Weights of a small mixture-of-experts language model, trained from scratch on English Wikipedia: 64 experts in each of 15 layers, a sigmoid router.
Below are experts of layer 9 (counted from 0) of a mixture-of-experts language model. Rows are named router (the router's row for the expert), down (a neuron's output weights, with its number) and show model dimensions 64-127. Each number is 500 + 25 x the weight over its row's rms, rounded and kept within 0 to 999. Numbers have three digits each.
After each expert's rows: a language model's description of what the expert responds to. This comes from a sample of Wikipedia text that the model never trained on.

# expert 44
router:519523526519515491484498532479510491517498495484476485550566533494479489502439489498483482468531451484483521544537524509510533470478528536518500509517520481534514496491497471502532559519536501
down0:487473502456485456528491483502488506459492526501508519503472539481500536466516534486505455484525563506501518501505465467528526495480479493550469502519496488466491501492473475528475482503466493
down1:506518488535507530483536481484519485462467458494483503475464522474514507512498572457528499524476512452487520512529518504503486447456475523510459501537520518477525487493496499561480463537494517
down2:478506480477509467490487530521480510480493442499513529441487536505532509544514485508491515475499505470481470513470525522478520507513478503512503488496523490443452507549500482537480468495486543
down3:457491498517508511457531512486443508486538517463511473502537504484502475502506477491556539520483511476469496463502472523447505512513495501491505517488503556493473481495487501519514494468496539
down4:501542538496500456508525476498529464522497530537505507465447517534481509529523511506425404496480521508470473496487476503477482508520514515532462534516488479493471486489492540527495493499516532
down5:531479491552498503526501518527493523480525531482508500475510483532518501511486467542460441516424503503489463532482468529536473474513520467492522511498481489506497462488521518484472501466504494
down6:483479534473479489500459556514514475452527508562509484507523565519485522493463496514519511520444523511556509485540491475513495501477488529520496491502467532491484480529492502486488552488426453
down7:484491462472498478529553491511468490522498451531517479504501506523508496521486511519507514510519458534503502495515525491474527501481522469461429511450482476546507455509530512466472473526490544
down8:499551478520484480457472499529522461501498538469491465487435489514536516501483564476517521500495506467478480519498498547488483496532500540494475509495494525508495506500506535477545523526454531
down9:509540465473472453518496507520467531507521510539441563546453527513468524494521504469511520504480518507477500470496522495476513528500488529519491512530497515501504477475509484504518511530464546
down10:515533511495528476495524495522544524483513559456504484505534499528473508519535501502508502502495532506467517494461519489501537481536543482527555498492500522504511528507508501504502492503495512
down11:462516474516482515504519512488561503519503522543519514483520475539525516503512518503505543502459479515518513506521514522510459485497495475530511498487506472506510524515468504522564480526536473
down12:495486527478489477510500526510554520482522508467503476498509468476480517495550471477493518471523505497548505491495522505524556481455501539466526421500501488541518490519500523517495496479512543
down13:517469530500534507545503477500518556495509525534548489483521511528460512505507484500483489508435489498496484518497451499517498432569501500463558499551466460535525504513496506467499492488496505
down14:508478522477508515476474510533458481484509523465493478471477498509514504454512495474514496499500564511528509496503478521486488515466492485497576488504514504487477498479523583553502467544454451
down15:473465505551590472468477532475491532489487510493490534477493498430513497489490533485483505471511451498486514502515553496490483464507529521502530510502518509512500525472520520533496472480506502
down16:501526507492504489519482467522545494535505500505526490498507514543475474494503477481525489480475509519501501472483522461457472470508481515472500494498512501489468480500491505479477507535504511
down17:557509491527481527500511508530513501524550552468491523468456526451520539477463501549498540475489470531501491472496541470530449497458504490471503484493488521486478490481542514498474531526484514
down18:491481533541474526526537421530491465486516534508557485515487537523494514484512499511490502513498523501497468455502508499478484493490481497478504500500495445545466512506515507534515520507499462
down19:496469514448537511523529490537538504518512499487501532465471524526489485549501497510575538483466478492502492482461491484491528505494516529539495506498498504528477521536485501499552498482513475
down20:478435489501493541510541474526518477526468490552461497540483515483501505457498517496481488501530458539511536473501470525493506524487525508512493501498504488466480531525544511460474496532527527
down21:485502520527455478490522522498477537473482508476512492506530477489516469505481468521493528502460515527504497481473504518494532464492533511491518520499458512500496511524536532550505487498499533
down22:467491518518448506522497502510476535481534517536530533482546527487502447469499495524458475487512457554494446483476483460514503432522534457475540507525534463470492524478499479518519513469528494
down23:481468491501481497523544496512500509462515473521516532516512501501466495473503522495516458517496485467485481505542487467503493517469468471523519497488478521480503462467491485518465538478486492
down24:520507485515509525496475480522514488505543524511494534518533534492508502477524467519499521506510485485523512488549478469496454464481455500494516508523492560490513507479472534511595489474479517
down25:520512498496475532506473494552472481547481500519545527495485539488505503524512470481521523532472563493479478498515516480519492494512478496464536504507495518535494511523510502532498477478513464
down26:502475554490503518485522482495503526486509540468554482504536541521496497496487501503515479487514513517500477512434493441519498499520508515516524509487530461494509493485533497467461437516549445
down27:493503477509476506487549490505527510447481503527503528514492538467500486473513485532494505498545477480476513504493558508468527479490540480545477502514524518442465483490557481478550502459490478
down28:540500452544520506531487527486511503474485493492494542500496539507485504498521545497492496509461474473479512477522525498528528455488497490531512527515488496483480448470527449484512457524529518
down29:521494506509474490473495543484521524476478515519496475540472499519494486500461501495510498479509517511469530531523470506547555463547564481489482490457537532463492474484504464500545506497476505
down30:475483497530495516505514511495515511473528502477467499506491557539525498468487535498535515502534507512507477459517479536502492472537437490475457491489543515496487522527493555530503532501525506
down31:522490472456517514496499510489466476528485487440488506504516529514504490513496486487546473525525481457513502507473486458500486492499511484512496477476515533482542467496513510506471515513512523
What it handles: Verb particles and stems. Adverb particles and action-verb stems after to or was, such as up, out, back, held, return; also stems before -ing like bl-ow-ing, s-ink-ing.

# expert 39
router:537487534481540494485477542497551484480527507470493522499548530502498513494512507497463473509488462542460523471536527501535483478479515520490500522519528441542533517496523517526513534537502503
down0:504456422483498503516483465518467458531496486505534525479547485510494490547511524497475495521531494481495510495527523486524500531478494460489504546520516482532477452481468482484453455489513524
down1:489511511520446462470476541536483517519463514517500547487483498511510529472465474509516468472509485516489513495482463514504506493506530525521546495473446523530520459486472559493506497522475509
down2:490528471519520468459487498525511515499484488473464466511487528492458533476481539479498534502499490476517510466497488510450498519486519478463463531508541493498456450487519496510487472506503476
down3:521466486504477485521513463500494505464516485489490460481496534510549483463502505549537506504532481500462501485492518465452499528478482525535496511465496524474495492529536471512509497555453553
down4:500506490451531465511460473468522497484469501524516493550485494494488503509521517491514508506528490476475482461468493479471503486464524505546513495462515469531498481524474466514472485524495495
down5:462524485507487477475515491476500480467519467499504499504523516501534494506527484533516489512547504583511501477524510484466469499486492508543496493518521482483439497492463520478478495454495500
down6:523487493519448496499540496496494521523516514463486500511467551496521476471524507474493518516505472527481490509500509488531488529459469526510481521449534501519480492488492467517466498492471508
down7:520526472501483471516504538502488494538448457507445451525498523516456475482526498476463508483524529478467482537502534486495510532498478508515553522500507526501515524477495440477534485539478507
down8:514514497491541512478504519506501539484493533524502486511497595460517491518496500476504532484474473521487497480471497504507519484510487504492501554529506521512475490496545495478538509506447486
down9:527455499542519510519537511499459540521496512522530509493471512481486549486489475526461492495482486530507464475483459500465508447526529471529518439510522490498516549478509486498483495490477455
down10:515531519445463530510478527525478513515542499506491473474485470549485521495477518490524527507450529457487538504510491515545487463504438502448490498522454542526536478539533500537488504504450452
down11:537509479535530508568505496532473471523535473478536465508487509517462510494485486517518480460532510506523498506516506533485504494507479519544438504486493486516507492529496513509451463491521483
down12:455509487520499504529507485520492505477519473449503547502495497513534476492478524515483538488484500536481516492516511540473505565526516500482501462550513485538532514507443486472472478490537536
down13:492511525495498478506494499526534517479475520512478488497503546423468488511500476490437523494449490531488521498543513489477506497502502478486485524513540502503505480502487491536475494513521497
down14:482508514487482475466488458488508507488496535512518514481491533517522496502516488524474493521525459484558510494469508565468527482515492512537514485451508482525541495536509499467490430498541505
down15:487563507483483532507472504522499471523455527509524532479496515493498550508486526507513508468491522447516519540474543568523497534494530501509476475507532474532515479501476497513502533517485543
down16:546439491490515510555528513476450473519504511508503488515491533503504474516524491500511486541481531472531488502464514478480492516447485480487465489507459488473503463513522538518520520519539505
down17:498526510507473542545464461541511462541515511457530490498495478478493477467504571523525504468529551489529548480522492560525471502498511487495476495501508497443541496507506488485518487460499509
down18:516519469497523525483494499537497517479478468496533528531492491528480462527471497463497486511468491530514488498470511533541495463514487495461478477478519488520531525452468498497496495524514539
down19:534503505544570502472482518519539511519492446488486505518533453506508534478497523516490483528504520514481510497500473491492512481516506506518474507518472479515451472453467489464516510509497490
down20:506449496533476519546496497521512499515499512511500538529478531502532485507545495480481485444486486466507504505496470475512452470460538511485499536446490489511475473484483487541497510486496548
down21:500514539477476511532494489555515495520445484515498531503544501494478478505482498537510509542498523474523487531487512517509522490497524496522480492505516473466468450516502493477542470500533517
down22:515471573467469536508498482538443502493493475474485497530490497525501447514531519497576495490537503496549519519498514506520489494492526471511481502511466521491467527477491502521500570497515521
down23:484546515484486498505490474477522486463462514482502517500445505513508525473523522487486469562513464530442471487477502523554503519502499522467539518498477489526520498513546509520509437523488475
down24:505543496503500527497495545512523510496520499517492490465474498499509505532440457486543518489525546494542506533485490489533483513509534497511473509482494494565495518492529512513509527525496522
down25:471494504507474439460566493508506471551538494472509495467429490468560511493521533534490500500518479508505524523495548501531500507471506508512460503500534498493489520521508475517494499512521528
down26:491487496523528485561510485510479497539518503544466475487521481511449509515482493483479546498474522525511518498506490520466526529506454521480500491467495510523488530509503526514488492516549468
down27:462497507504523498485466481512512471509507498538526503475507520482538505509541498483523508452480499514474538493506487464530471513519484476482539550493446471481483523514535492526479551488476505
down28:509503523485532492495488541489494506504514467517441480501475470495510473484519512470529481527512504512474528452510483530523503466512506498478483483472505517482467517529522542501458551440479501
down29:506526458480518495502499496487490493513483496499494480495466442491493558527488491526538515474494470485521490518536509495519480472531491512516504533550478468487521497509515497517507476492476489
down30:515523474510466485514512496529555526493469488487508506513497502547509516512522499499487487538548511511462534465485513514498499491512457503539487473507451544453473512529517510500525522504540548
down31:496484502517508531515522477521494561487509491544519465488476437492509484490476467526538495506462503489471502468519503529521515540506499458553443534509497474474520497474500513535485542521520559
What it handles: Common verb and adjective stems. Stems of common verbs and adjectives in descriptive prose before suffixes, such as design(ed), form, used, known, develop, published.

# expert 38
router:497532544488513506493493563511506522448498519499438500510549515475474526476498467537468469468519502508469472505534508505477489506485501509525505480512481469514511507492500458542555500496564505
down0:508555470533533487519532517516541556528494469517540442513506482526505500496529510490528462532497480488511510522497487495511539503541504512549486517502491532490468485496484506517471477452490493
down1:503522461516524504532563531491482500523499534526475518538457494461497461497534525483471535513487489486478516454520496543546502484522527528490533513537514482482476501478532453483464497532499517
down2:502486505485471493503475508499478528515561510503484533478490518541512477522479495461512517478512479483501565492450539489465513545507512473504514529465528504493488475496489544512515543527509500
down3:548531488468473471519542511530516507494554449502531446519530458521482498516490501503511527529554468496510488483548495473508492528466514475499497522532524507511515514478510491514481468523495469
down4:505483526509532522584500523483528489494532519486526554464523527490486495465492511495488523511478507508493522503521502477510505464546456501524513507477522491501558493460491485476476563464464485
down5:510477491489519499466519465504549479516478473490494516511455518532504483427507495537467504526544463510508517484521515492509473542491490518504485483518517470524488487500530532498487537515507498
down6:518488487505472495479495543508505441494510510452503510518494476547514517523527469507491489476506526445489488510486508463461519463513483459478523429538511471515444519504495475502494521520458458
down7:454501484532499436499477547484474534483538508481485458481520516478466483509525510501453515507512524487535510475467513510490494526501470502495503489493476513475509472467495505478511471484510502
down8:542516526528461508555482500475488556480462464469451505501530532523521478460493501516475494489504474463526520509494507488513518484474505488470489512443490519495534504486501490484525504506499470
down9:455502544510526501539520507493471499508469488508517516504512535467530525524484548511549505483534520523444543525440486498527452517488489551484482545551482497522475485491531531484505538473537497
down10:463481435493499458529480520501513523477483502535517503533457531508464487511485495493476492514456486482538507444481551497502507496480505505511516455455526503499475504527448503517508480494517486
down11:513523499496534530491513524503484485527488486483513501491508466511492513527509509542483455533560533491496490465510488540479556532518499489521513496553502478434458450470540535483486470528506525
down12:496507508506526481514494504528497430440510454518514495523509503475515551531535472513502467463506508495490446524532463497530511514502519542480507534515523473513508538496507525464500508445525473
down13:490494551508489488554498458481507474485516496552489493488529491490525485471466456505509530536503514515501542505501468474495508519475487491489521508507497484484488461513519514503497505476456507
down14:514520523483531495483514511499506510533538491468477531513473441542517465490482471504567486492510474505458536498442546527472533525505502499489517549548491510550521514537487505466497516491496530
down15:510521526495499507486471497485509525511499440509462482498499493464478530453521520512461494524502475507459448507536508507519545524491509542525479494501504532510478543496484480492493482519543549
down16:524497495536512494482473517494479485489520488482505528505524505536543439489512500442490498488474464492492547483515478478506463502497506536461524516488440523523492442505450448510462474497518562
down17:497504483490460568570521485489524483519469455544506446517519507501507464498481498484530524480518488531533469509507507526525501464507503513512499460502442537480524481532460513492502500518510485
down18:497436524533532549506507501504459478480532517495498475513502464511492542532491491517539470443484497478470503487531504499455501496525514507476507528488460509508519526513510506536464490476478529
down19:516512529513526494469475472434507510490527453494483494484494524506487490496507501524539558496480504510489532483540490496547482494461458501541550484484467504509502454532479492537507484527520504
down20:496471503435477528513518478496519543519510509539502532515460478498498473521480497466467482489521505480461496444498510490478491511461535497488536485510511465526466513503534532506451530513483494
down21:467566498480466526498498515519491464464510487534489516532491493495504506527494470469451530496524495456510505522526461519499507494515485520499526479550550503481494512442503460476533501506479486
down22:494486496472543506448510511473450529495495514457485511484502508533502508478507521458511501511487539525487533479462509491519530464457498498494493499472487493462519502527503557530479487507525524
down23:501520523490497494461479508523501526482488497467450506545534467508535457517489491467506458544554484498536487502488474463487492518489446534491482457497514514477526510485543479521509471501476522
down24:489456511464475464489455474519479504543516503460477504494495500513471517507485540522503535552503490501475521510540507492486519480561567494477513534516509504498504510503527523483510500536493500
down25:548502536466500472519476454540507505497496503500453512505492502482482519537504530480481492559502469486461529512539530459543493490532485472493515545485501486513534509509510514512519512489537498
down26:510501465520464516472514498459488488536532512476530501467547493534519533516500469538464498482471497508500460486490488499530493493538490466513528457488487473494489465509502520496510492521532505
down27:550523485499506455477478484480515532508511488513507475472541528459464506524509475479541535538525518496513517513474498503461516469485470547507506566529487512474492505472525529500470465518474465
down28:527508519520496485518491495480524493476498534510514488517506527491511560436509498482551485524499533467486471504520528492524491520532521465511513488559478557513478526464524526467477514514510484
down29:462509517470503445505492489488534499539497514519530510453508507474471532448501493536494523512490526496500500565483491483467472513492511509524511506492521518519553509470496506520490521524506532
down30:514522485476496497491502498512492453485530478507449502493501499472536516470547483486466474447502494490512505504494530517498484505504517504489494520509535482531561498482501495558514500524481473
down31:519513482532498454529539472465530488487491497467505541489473503504508494504503530482490483488513517465506536465449496534475506498471468488506513439484504492482519488537507579526469485498509509
What it handles: Concrete nouns. Common nouns and name pieces for things, places and works, such as man, Park, line, book, town, car, song, River.

# expert 26
router:515449505485543537486501488506541522458506522500476495476554550481438501484485449533505525482483535499481501493507496509517495502517486513519513501528493460502485526515489512496514518525523548
down0:475512508496490467470515505474508527494493502541531484495475489492483500496540518509516512497508484495483524463533517499523492546499519542479512414474517473522481478493498494466498490489507503
down1:537519479539519523516492494491479561519457504480510525495542512513482496505517514469510520464506537477562522573489523432522511518463498479466525504489487448463509503452497470474489516525513501
down2:512511515458472484502475472517504489534481506503482489511494484521503504505478467515517519533533466478566533518527572493486460532514541498523493527495458496511567500485506479549501509489476484
down3:492521499466473510475482488537461514519482497522507517551542559506521516531486476457509528537484473468510496538507500449556532492499491505480507501478465518459523504539501538496507489508534514
down4:521494467512583483495497528484513472484472495464487505472458497552492505514526518483501495487501547503523496474496481453500489476487465459501479512398513487465509517494508545520537503494523535
down5:474485498462494460568458494480496441497506479467518511542459450533523529498506465536532457502488525516469514486507476484493443521523484541489525481515500524541510505479488520513552513502491474
down6:485503458495506498534548505484521504432492517527492493473550476470453442555519513508534518470528477497522478521504486519509522507522517486545525517479556450461530468477477509477513489488509494
down7:500494507456546468498514495512540515549475486495463479508530503522507513510527517503446493505508480525504508511530517549518506474511458479502499509490523495477529490463530510443491487517527542
down8:522529486470510546484455487517479495536484524484422487522475490553507480526515499520466437498536524487481518505539517496518530503536476473475471518486496511507502512464499492492507479503495527
down9:465476501469512500465462533551521542495466483538447511505522449491534495538503436506522505496489526532479496537453533475495492497558502523479515494488513505497517511487466518493489460488496518
down10:519467505490556534521530535513488457533477511531489483470453458462481470516488480483545481482504489501501473553531487438477524506500513473502483552481487528505488547464554507485540511494491494
down11:511501499536537467500477541504486523509490457474476472501467463509498497490461512536538487453485511534508495537560509495536428508527466482475472535477484534484514475501535478473519499499502458
down12:508482481496486554517452516504521497483492510491512496483484467509472480505506526495456523479512459540494463509532518519480487523495514467513457493544512510513500482445444477515495468522479482
down13:499493527542481512477502502513471518458508516501471525456517530479507509501484514488484475471525455519476517500494464441508510497463468521496464494498539485500492526523492508471521516483502509
down14:464470505492503546517470507524507487444510493527500527484508453478483485530503526461483518479458514481510509533443486523528487497520488520508521521506497515495485446515490552480499493447498541
down15:523544506502474564538476500516454463499494499541552490515494485476541477515513512469482452520525505542527507508515518516511530527479487461515502529459498525493496496515490500507518485487548500
down16:429498522524483504528472513503503477463455503469530501505569465516494521515527490490484497492505508514547498516501503478490437497434508513473487478512493541488521492507501460507475523487455479
down17:498485475467494489471488510536523459503463492500486479476500487499470465522506497475531500497476493511481552500495496501516502493461504497525519474503519515475531517531436535536503533492485512
down18:545490507508496483508518503493521495511457506490489468511478489518495438512525454526491486460501471518466473475527524483488481538507530465515521543527442507506517528500503518505483510540522495
down19:510524503483491501491471475465505506489478529521496446499552496523527506486490510509476446466526501522496472520513499531526507523458471525555525487450516518551516463492505469488484509487517462
down20:469521463492534524498526490510501494474490461493527495490468544521495464512470472563477496491492506502505504513500460495493486490505467475498524558507504477546542493496507504478513498500498490
down21:535516441480501535523542502473539558521468519517524469521487494512526526494488480498498493530550495488531489450486474499533540495504453502541462483528492489504462483480505520447459518523519513
down22:470493512521509492526478544534457545512527487544494480502485495524474549464525495502484502495480478480500465543500515516500484511467492506536528466507481448485466505488550492529457481480491535
down23:486486509507491513488470484499516541484531472475513507510470494518516511474489515517520482517525463507497435513516493496473497470487503440560463482490518533523521477457538482501490530503499515
down24:530500550466471481507490529501503523430493516493475447502503489557516488483484519491494488522532495481483499524524505505534503467471490551511483461492469497461503467460525483512506498487468516
down25:527455526499512484519510500470537495529498516504500494508545446538478538459509524507525491497507508523515473496489535532500545477452487520528497520505502499522550482499511520491483514518498493
down26:541505511525479507531482482526515522504490495475507477551512486495479469551521486423461490502574493495470514492514516518504500493518495495519550484503491503522490514453538489534507505501516496
down27:495470544503466540478547490461499521476504495501504514545510517482554519516554474473460465496504482517521481486492520470508505454498443505510512493467494493514463465468482471482490497505530482
down28:488449479513511487534508475539520500492482533539454476554516488517504489491491502477499501491514445472477549525494496507491518520519479496481472495502461499479482491502486484499505488482550504
down29:491515490526474511501553455506520488544504465536517479518513483504477527516504529512498544486501486527498487510476522520547519468479521458467481473481530483512535501413500521485505499516474495
down30:530505526500525542473504525493500496499476543489518475589493434493503498484490489536516505507537528532513502529486531523510516551504498506501528489543506537483526518436511468480488498462492530
down31:537483511492496483492465495488513526522450499496533509394521525514491479521482491500453491489461537516529512505453510508521476491543487512499475479444478479525473536519517506527518500518522517
What it handles: Word-initial pieces, pronouns. Opening pieces of words such as un-, im-, en-, Al-, El-, Am-, and sentence-starting pronouns He and She in biographies.

# expert 6
router:536476543519501506505511592503544474526529532500513488486581509504458502496499469490494466464505494487475506509528484547488531495519520515509496486554505477545476518500497501505489512529554504
down0:491492460473504474498490497501511526501527492486413489527554522495478495470477542528546495491498554491487531527460493469515513487453543507519508510502466499514493496515486487526483482506516483
down1:491531498496515558524461502515545493516547483534468455484547483477506504518526530448476507527508493509468430484480489496478512472524523475515546496510467525498476446502514479512479451500525489
down2:467488545528491532488484543534487504481532505515499501541438487499452504463503490528512479495499485521492501466516533484502506518507492492507499491476459530482475500472544514450555532519479470
down3:522472534451503485495475517496539486470505531466468495454496504484513507504496473512529535476491547564486495503497544493501476504530463523502510491493508511469560508514498471523504481526490514
down4:480492513463535495524442526518487518560468498539511490495516492504459490531494503519460527502486504509467479470534511467488512503518499497499526505489498499484475492473523537515503549527462530
down5:507495471480469508476497513561471497483528499513478501518477481515497515494443487518473494478463511516491453516531483532496438521517481476500526472512483516491535532519483483526514488499502486
down6:493502556502518517524477512439466512498525519494507459500534469494498502482467485500476537479482473511494519503563495482491497523522493515458470464513473498487458497494501432471464496475487506
down7:451501464517518492468491473508536529475481515477472535511524517546475510509508498464506542512505474490540511473501485503475493498519436488511492425518496458502491512490503506470487472511483480
down8:504531491511517519485539519466453508494476516463450531505497485543504542486482495470512475484498496516496521498478475447470483550504522510509500474477528498500536530461494484483497529465533521
down9:500527512463469501503522538513544523459494557531510488488519492487515472484498511516545536529501490546530505473478566527429467510459509537469514516509527514501523547514498490468499478525511497
down10:514498543531478486550490491469523445531467513464509514465467487560512488504531485533471530496494505508514476503469519527508509539529518469503508537509499490496480453524500494443539479470500542
down11:499519534537505517483519500473464469497539487499546443487496493519508506474531550500478498510543466528514502488508444467526521495522488515496498486528501506479496488482471466538501478522491500
down12:478499487513552468479496440513492501467542541475510485460490470516514479470466509534496515477513558507517512488490520493510472525540537508501493523457490479502475473463486500541531508523468501
down13:471512510517473475488482523472463524526502503545475456481493471503523524499478502500457476474498462525460524482499468503496504546528517485520543517522497480495476494499496475476520475480491519
down14:496521514491549473513503477474484521513488491512473537505495494525524498495476513516498495463480543491491504472500475437504466481484527516441525467487508523494507575530496482468481481532515498
down15:510512521489492473468440522517481489531466527516479473516479553453488527480481537480504508491482501487535506504541504501535485504490490508465516515516492513452511513474510520551481501520455479
down16:518478520472461506508466498525529497521517548462461530525435511472500476526482488478497466517546480492506488509488555542505540536492484541505439527486488569467527493495513485478508515462485503
down17:509499478467477494487510519455512472498480469490508532534470492524487491504461503480515480483516530469517526506459510484503508496485528512492468546467479522522495527537471476458426478475510490
down18:532537486488462513547484496521495457527528502503557564498496450575512558529524511478520504517429506490532489493443509481495484487548518515490483465534486476521513523511490464500527471491495523
down19:510506494453502488535501505476453485533465486520541509494487498515465471487508465552484509472463521496497554505449466522536512464506530493493510452515478493510517454473508531488473506505532485
down20:540509504533522541514517502518508517487484548519455507548520536519507525500490514470471483509496502509468530527504527549527542521516500520481503496463527485506486523505505469494500481503452498
down21:479460502485512475488529475519482450493471508508502500498457552482501486483519512489495542473513486492497506504499518522500546501504482492528456484523517498488470501534492485471515530504520453
down22:517478502502517495488500484478453515509482485490519518536538468512492496486520466529517468529483497509520517537464438518464522478544476526464530494470441521502507471470483534510475480464484495
down23:520462543512514572518532525488499525465547511527496500512481492499493489489484511509501492492526491466504548479478479573461509479487479486522465470525502476508473488515521504498470521503460518
down24:519489505490542514490466515488475520459472491501487531560494462504496500481481467483497511481477478568492535490527472523507479501525487517484466502546521503523522488494486513504466519493516524
down25:510478555509511515502515544517473515531515501498459480516470502468474453520501479499479504577489493474491532539525502504484491519505487488509501526529482517480516488453505529510514486466458490
down26:510527485428481489474499544497540484487475501507503472479487519520485521478477496526551489526482502482500503511516497480488476477477499490516504516541490539509572496517478510500524507480482506
down27:548542527523511483522471529500507525508498471514532445511459437464481493519475515502501499462495505514517491531523538521480506443474504490519465509504540526457535532518520502527466505508453495
down28:503512529467532503539459493540536507537515512530492515509538480496524475516490536486507513529486505526503433519524512497487498508479499498521495511488470522496494538531514503467469469521511474
down29:508487546521480528500455497498490548505493512499531486465512458510536520466565494493504536505494483511491495454521518486519492514503476492518487501469510476470524492557497457480490494495468442
down30:515492514468489511511471449504458477479468511532476504482496520481497496405503498497501464480464500489490523541557526469530538483513510482499531470542523510512541508531529524520483516500511461
down31:492489511456486507497498496502540432521546493525492507539452466521490508468518524434485530475520515467481501485480463492496502509540520475508493483509505449486508485512497524512440526469528515
What it handles: Word-initial stems. First pieces of longer words right after the or of, often military or political text, such as Pol-ski, Vol-unteer, char-tering.

# expert 37
router:528481515474541510471494522502539491481503478502476530512540523501460498457539491493514458479504544526483513478519525521470508473499522512526551493531523436512490472462517493499536480529549523
down0:476512473512453489482503455487473506476546521460502469475515509526494499542480485456545483518531493469515485527464499503530506502486463526475495522476481493502460510487505511520486499486477507
down1:529544464500491485487512455481506520519479461463509538504492526517501476501519468530469510515540488520509456503505495465568457511457501496512484504523519489520496507506532491555471502494469514
down2:518499448508515498506494470481510489541557540489473475506450513546529483516503524508546508466462558476495516483490472507485489551487482504467553484493509462513517517498505503503515441493495475
down3:480487471499514540524480502466506497483492471502517491465498448533508495499459502507459459461496511503490505502464490506466504508466500521483497470522445480491494475479574503445456470458522525
down4:507530508509489505516473489497515482481469495490438514508487477524484478500502477503475486550504466452509498522542486535495502546517499560530465500478511499492495490495516496521507476517447524
down5:510476481485504488522461507457477504535496496536476502506541462509513449496450486484477470489482482514486491507519506512474475511508528516517427442525485507514528554529491482524523509528468473
down6:455528502467479526498482481492491486497505499419500462532535517504534495509483496524503522457465536512499485509508475468502472464489509503532508554487481510512506464515496457515514483481505515
down7:455467499505474461505466499442450513500472465477526529467544486516508499533492470544488482502502471529520524467472514503472479503465489494517561483449498462499511514467465526500504477477463463
down8:521503490466519524478499494471522468472547545526509518435483502503504519491498500560466507465497486502469444519517543446522474514499467520507526471463551518505533520531513525543498521482450486
down9:502515480484441529560465508507536480472508525487470508534461462476465470544465504501550524539485496506500538500518492458547521515498493493516474552537479569505509520449479514479506515497519461
down10:461474534482517487556535504510444514465502496494501476498458539480516525488481548488494518463533524516544487528470525483485527508490531509529479543510472467489525504453507556523518531517535517
down11:505513451472469469445447493508538521504427481502514494527467504482485528474493459520476518505515512509483463514533485480485521492470489481523462491524509517527484494482510510456524549513527502
down12:523486486454520521513488498490513463516497520547486526506449466491457475514483500521472501463506513500466495503467472540517514538524482549505524501514457478510480489485469500486477470502516534
down13:528486531502515525518430537458497465493467517536526472507540501510528517495468546464526505488523511437524543495446484548485441537526517491502514505499512520488500505468529491502484469498495484
down14:535520526528509566547511503481490454502506523512507441488531481521532496479507490508539512523488493518494473468502520482481514482524497512541518541464466481517521471509484523497496536503483500
down15:511529454509488462493574483490504511484516506476508507490461511488532516482491517475499530522491535520508527490523492503518517504485533528495511512484483515522524476502514486498523475522528518
down16:483503535517564496502549493500532495463497501473505513524483509502494482533480489492522472484515490547520556484499512498497524459522498500515527501451496469563488498513536493484501531521496485
down17:500447541550518515497503475469473487511478489515513497503488475539486489491538512515475497502474479485519474470502490524507520498531526549489479535474536510489499520520529477512457488549509517
down18:523493495513514501500513483511515462458460465507506508505484514488521528477472533498497501528534504503522461471500486541489492473528504485489507508508496463437524465497485534500531506472525533
down19:494472520498493475505496459474550551470507495504511526480484509495503553469540518454516463476456501516513475481452444495508447498474474527479495517493490478536482474471478511485470482480511504
down20:471445513480479513486513548502506532508480529510512500512487496489475513482517550438499492504490504509494503490485460514453481523527482496454507473497519562517507516483472523527440508553503506
down21:517472466456459418498487486488511486513532507557524460542515507474521515476522487503501501535453494534485500482529502511529488516510494521468519474490481497527483555487517455497479528502483466
down22:479500477519482487458538486521441505465508471477522500486521479553490475490470533540474479554519513485559499487472529489500440506491512544529502491503475504507479494473477519479502514510524516
down23:506512514472476491469524553538518498539530498503550509506549540474533501500452524505481505503486481534487528518464476535518535457474495530503518514506477487512532474510500510506495501470489495
down24:497527535503470486546444484555519517497492504504465460507449478524469521520454494477483494507495544484492482481464521544509500513501538518508491471444500509504504495543458490448517548542520515
down25:502499486466475480510484509480500502522500464482503495491477462501502506517524538475506498457547563511518542482494478494467510529474488464518469511480486488491508475488513471494488507493525550
down26:465484492507477404473506481518547535509501531495506466545509477466537478514483472494487491494546551528496512480491490522470506504497493499511511490484516519485482511511518495450492475510477501
down27:535503485508520490468504473531489515493508518509504503492502467481490473451491527539509489529509508491484524459499483493511512534463485499497518482517524524490501492523565550491511516484523502
down28:504486489473446469537469522484521489478508517478480538517513491511499495503491499511515559494499489453535527528521488507498484507458492510482507492477452500502483486487452493466523508480521534
down29:538492503501512511513500511503511492503509488490501520513482509462518490490484517498494542478517483518529549506497462530491516490526497523519482506490498530513464526486550543450513491487491490
down30:492490504504543495541502514529506452486469506489492469519494535472522517457468469521520463513501500511471526477494493513475503509442473491519484533511485526538548558449516485511513531535549474
down31:466518481483492489476509494520483459477491509554494474527471495486478538491481508517556491499533523501494503559545474479510507533495569514497500529499489489475525496539497540464519499521516504
What it handles: Capitalized name starts. Opening words or syllables of team, place and organization names, such as City, North, State, San, Re, and pieces like R(id)ers.